Below are experts of layer 5 (counted from 0) of a mixture-of-experts language model. Rows are named router (the router's row for the expert) and show model dimensions 0-95. Each number is 500 + 25 x the weight over its row's rms, rounded and kept within 0 to 999. Numbers have three digits each.
Before each expert's rows: a language model's description of what the expert responds to. This comes from a sample of Wikipedia text that the model never trained on.

# expert 8
What it handles: Infobox field labels. Field names and values in infobox-style key: value lists, such as Area, Personal details, ISSN, Family, coordinates, gene identifiers.
router:485533487492492484515507509484515517476549471457509470491498498520506500527492512496504482491535503467493494487490514471504503538505470501501523492492528518504528486491466498524491522455494471459494524542518514495507543444528501564484461543476499464467483529507497489505540499553527531518

# expert 27
What it handles: Table separators and abbreviations. Pipes, dashes, slashes and semicolons in sports and election tables, plus short column codes like GA, STL, country codes.
router:503519496493453538472541500510486466520487533549480488512532531503514499484457486523533484492530511507511521487519522472512463482498486480451469526478494526510453522514512483486530469503510501518513492532492518444520476475464481522495469472507453482504497496513483466520494520485476474551

# expert 7
What it handles: Main narrative verbs. Main verbs right after a subject in narrative prose, especially began, made, started, released, announced, died, plus his/her/their after verbs.
router:539499495437441499556472486514521530507507473475532505502478517506518475464471487524449527460472534518485543555508526499458518505474510487529512548509474492522545494521452483492491546492500455497515512497524527493454457484485484519525530484504546488473498512520502452478531497546500460487

# expert 11
What it handles: Preposition plus the. Preposition-plus-article chunks and bare articles before noun phrases, such as of the, in the, for the, during the.
router:512500497514473466504484473479491461444497430482517526462486484519504438463519485503538537487523528523484499523512488510499542489531532519499484447501479470495493491541548517542483538501503480462474495508508536473494490523566485506489498474463522497463468496504478453524473480490505489565

# expert 12
What it handles: Vowel-led syllable pieces. Short vowel-plus-r or l syllables early in a word, either word-initial or after one consonant, as in Fulham, Arctic, Cal, fermented, cruelty.
router:494490505535537478456473483505514483533509522478501501498496509503506565516504475482446506523520441481529503494520490472483516511473495516514499500531517521465550459471488491491479498514512539526481488487463490502515486480478505487517485537518512499502490496493567539487516514498471537466

# expert 24
What it handles: Single letters and digits. Isolated capital letters or digits inside acronyms, codes and numbers, such as EF4 tornado, LINEAR, IEP, a leading 1 in years.
router:495495505494512523480508526501511435493517522520479467501516512482466532507518523456482483472487469492501516500497515499477530488509488508544492520506438496519489474466535510509569499492492516517483513490525523469489519497495497537486441477497487507518480489486517510524497503503515474573

# expert 23
What it handles: Surname starts in sports. Starting pieces of personal surnames, often in sports results and tennis or racing tables, such as K in Krumich, Br, Rus.
router:499499530489506460497517527487509506506492506482490508508504526524537517491472525481504473477481478503537474528517499466507499511494477499490536517521504492514474535474481484491484451471475505486525483538465447512509528485525527543476496481438524528580516521505499521504492481500501503530

# expert 30
What it handles: Mid-word Latin-root pieces. Latin-derived stems like form, port, design, art, ap inside longer words such as bipartisan, Paranormal, physiotherapy, transport.
router:527520507485477482504530519497499513502479512562504511488493472473482511525514543506503523486477478494496455449497527485478493492480504488501469498482478516508503483522510468480528426539489499521511539490503507519472469518494496484512475490531486531550535518513503502506488492550439514499

# expert 10
What it handles: Copulas and appositives. Forms of "be" and defining phrases, especially the "is a" opening an article ("village is a"), was, were, and appositive commas.
router:474504490495502529511484484496502497518542473457499483558507441498482447534546500510515501491486466489521482514507463512502510527498498471512534563545507527523504497511512492485545543485488454481514530455517517502482513501475488490522532530472457504528476535504482482470513507495482516514

# expert 21
What it handles: Capital M and N starts. Word-initial capital letters, mostly M, N, T, starting names and song or album titles, often after a pipe or quote: Move, Make, Might.
router:515492507503526491502479502522489435460473469474487486524550540504475513492526481475490507469512449463488472499537485524476467507457496513502550520452486480512488467518440482500515513506476516489533486516489515487507516491479473466467526464508506498531498456500484489461521487485489524517

# expert 1
What it handles: Verb and noun stems. Opening word pieces of Latinate verbs and nouns awaiting suffixes like -ation or -ate, such as elimin, explor, celebr, promot, un.
router:488455516537519500470476488507468478494500468521490459474508491452463476507497488484513517538520483525532487460490514542487516545510480494522511523525522502481572480519521473450510469533466481529516532518521504532468512527475535478443495518519503516533527488469508495504509487492517471517

# expert 0
What it handles: Household and possession words. Census prose nouns like household, plus with, has a, had a, compared, and percentages in population and species articles.
router:491532485505458505531496522468453463520524459525461518552497499514533449506496528483511507510521514481497508511504471534481491525510496484510491544501486502515558498495492464484507487496484470490496523478515526534488528471479487537530516500479497482516433520501544484502551498486530471475

# expert 19
What it handles: Space before numbers. Tokens ending in a space, like "in ", "(born ", "| ", ", ", placed right before a number, year or date.
router:482458483509502553522507478500499512450543563493525511500512503470495525516509521548547519483452506487487498530472489498491498447497535496488553519507520505516494541514444499465471497438499496512526507490505515492505492519483487516513551465512499497489508470526470519510451469485543499528

# expert 14
What it handles: Name and number fragments. Capital initials, surname pieces and year digits inside tables, cast lists and taxonomy entries, such as H in Hough, 1839, Authority.
router:502525482498466518520515508497458458539498448509487518540491488521522440497500513492533494514503489492522503507511472531488478534505494490529491548489500515534543493497506471452526493497496463515481531474502494508482544488473493518516499472487481492517453530483537498461545497489534457493

# expert 18
What it handles: Conjunctions and clause links. Coordinating and relative words linking phrases or clauses, such as and, commas, or, but, which, who, that.
router:473551478484534513494473472534500511525482518491517478493469524483492514497520487567484484486508528497478455487496473447502534477504569522462492466504496521472486481513519515484507578507489507497498437472464472446471476488526509485548489553492570496500460497501523531524503540495527470472

# expert 22
What it handles: Work and media nouns. Nouns naming creative works or organizations after "the" or a possessive, such as film, album, song, book, series, club.
router:503496472513487545473502531553514509471498479504491520513509486517483515511481483467477493506522515476505511489508512469540511486498517481489465450543500463500497490540498484494506488490455506481519513499490518504452489506507528541489483477512535466470510492503515490499516478534458506446

# expert 20
What it handles: Non-Latin bytes, syllables. Raw byte pieces of Japanese, Chinese, Thai and Greek script, plus short mid-word syllables like ut, ac, ig, od.
router:511482537509516461490539499508483548545538535507465494470530461510502432557478497513486469533473482536498523475479550547482510509523514461500435468489501508494509521477473521483480506542481535504503529488539432526522552515522484518497502508528479526492520511478520512465514483508512450510

# expert 28
What it handles: Single-letter word pieces. Lone consonants and short pieces inside words or numbers, such as f in Portfolio, and in verandahs, the digit 2 or 1 opening years.
router:500517522474505485498529494525458531565497541511485499510486458525504474517497481480498488512498495510486499480506535519493504480531532512541528528490493497472473506478533527495500469469543501498478443516485523495538494509501506511477486518498476513448522519539501495468529466502444477479

# expert 31
What it handles: Transliterated foreign names. Vowel-heavy pieces inside transliterated Arabic, Japanese, South Asian and Slavic names, such as ā, iy, aku, ai in Mujahideen, Shintaro.
router:540506525495504483495497502515526503538493497458523457491473497488502523484461520481474498474547478460467494533482525543535487518534494470487515499531502507554502545469531483507492495542530566509492487492498543528492512517517456516548513528479472479543494486490446482515481496462529553481

# expert 16
What it handles: Place-linking prepositions. Prepositions and title words before place or institution names, such as in, by, at the University of, St., often in lists.
router:479510405536528462492491518487528515496470525462525523482468471510515492479507472528483473538513494491497486522508476507523545464492542535483468480489474444524465514500479546517440493520490551479465552432486511472508468492532505514507533492501516549492486491487425515503478483473495526483

# expert 13
What it handles: Person nouns, name pieces. Nouns for people (man, politician, officer, Duke) and endings inside names or words, such as -ist in Monist, -son, -ur.
router:515501550480535532514487540501494518521492478462491521531460523495508514517494530492500489527484512508509476467475462506517481482481486499466523449497482517498522483496493493487527531523509547528513492499485477519511524495518536511516463480524475460498528510445478480483471514484510535476

# expert 2
What it handles: Plural noun endings. Plural suffixes and plural common nouns in running prose, such as add-ons, scenes, grades, children, rights, players.
router:499480499487501533520482530457513483478482509539500500499507545490473540539496484473521526506493528484551512544492496444582482518505488486509497497506463521491492510529509484505492538485485526495514454527525452494477456500470515524515517470456548496517520519521534517498451538527508480478

# expert 26
What it handles: Compound-forming common nouns. Common nouns and adjectives after an article that often head compounds or set phrases, such as death row, life jacket, ground, time.
router:487488522533505544462497494468482505498505449507509515508493503517496478462495488476518505473404515493530528447534490504525474483457505469504499501461515512520455471524514508530547524489474475438498480515517489521485511490466522505494509540499530465480464555521505500473492538493467481459

# expert 6
What it handles: Word-initial consonant pieces. Short consonant-cluster pieces starting a word, often capitalized names or titles, such as St in Stream, f, sh in shirts, D in Dam.
router:553505477491495534531443506472488494502504514552475501532513508497494528457554508515492513514463515493456478509508471518471490433496513545510506513517519505486496496482529535524495486489540474483484448499475465493508514492488491423445539523492481515504469476486476508472506515470523547509

# expert 17
What it handles: Proper name modifiers. Capitalized adjectives and nouns inside names of organizations, wars, awards and places, such as Royal, National, Army, Golden, Revolutionary.
router:464481497505513469489503521471524486478452468504526519474566506521541460468496519452501523497516527528493518499445502567494519548482502451522514481493477507515442497487526469512489476499520482487530527513509518504520527502498513512515444464498487487455534510468491480522470542513489527485

# expert 5
What it handles: Romance name particles. Foreign particles and name pieces in Spanish, French, Italian or German names and titles, such as de, del, La, des, von.
router:482515512528517514493501525487443457524525463521452479498479452527555491473507543514495505505526483485499492534494484506494512487506481483527523537524489504556526526496506446478502491517542493528478496505472526508462521501469539509525479484486486490506452495504519515472555465459519491499

# expert 15
What it handles: Double-consonant syllables. Mid-word syllables with doubled consonants, usually in surnames and place names, such as Pellworm, Kallmann, Ferrari, Bell, Mill.
router:503510529472475486506477458503517531488514483517463509547503467515486490513507544499512466535501474505496496509475495503475514523519426492486503553496496507518509528491493508511523456465501507551503525506491495536526535542483510475481517499514476474511511499485530482467460512505490483500

# expert 25
What it handles: Periods and decimal points. Sentence-final periods, often fused with a word ending (s., ")."), plus decimal points in coordinates and figures and "=" closing titles.
router:494495494507493518512537529511552541527490519526511481499462492493527543528462494546468455519517530476518495521475487489551484537512499477467477482489482463512504543490480553515504539526486487500504505472518552516511477502460504475531528495528519511521525487531463544545521471485489465486

# expert 9
What it handles: Mid-word and directional pieces. Directional or adverb words like off, back, right, free, pass, and inner word pieces in taxonomy boxes, as in Rotifera, Infraorder.
router:547476519485517495525527509526507530479512488494503550533549557501508516456527520457497547432522499530512553518534505499521463515510446476499483473448560479472453464475453494492473482530513469507502523518517503520508497539489496486524510484498474487513508516493556496509480488517511563499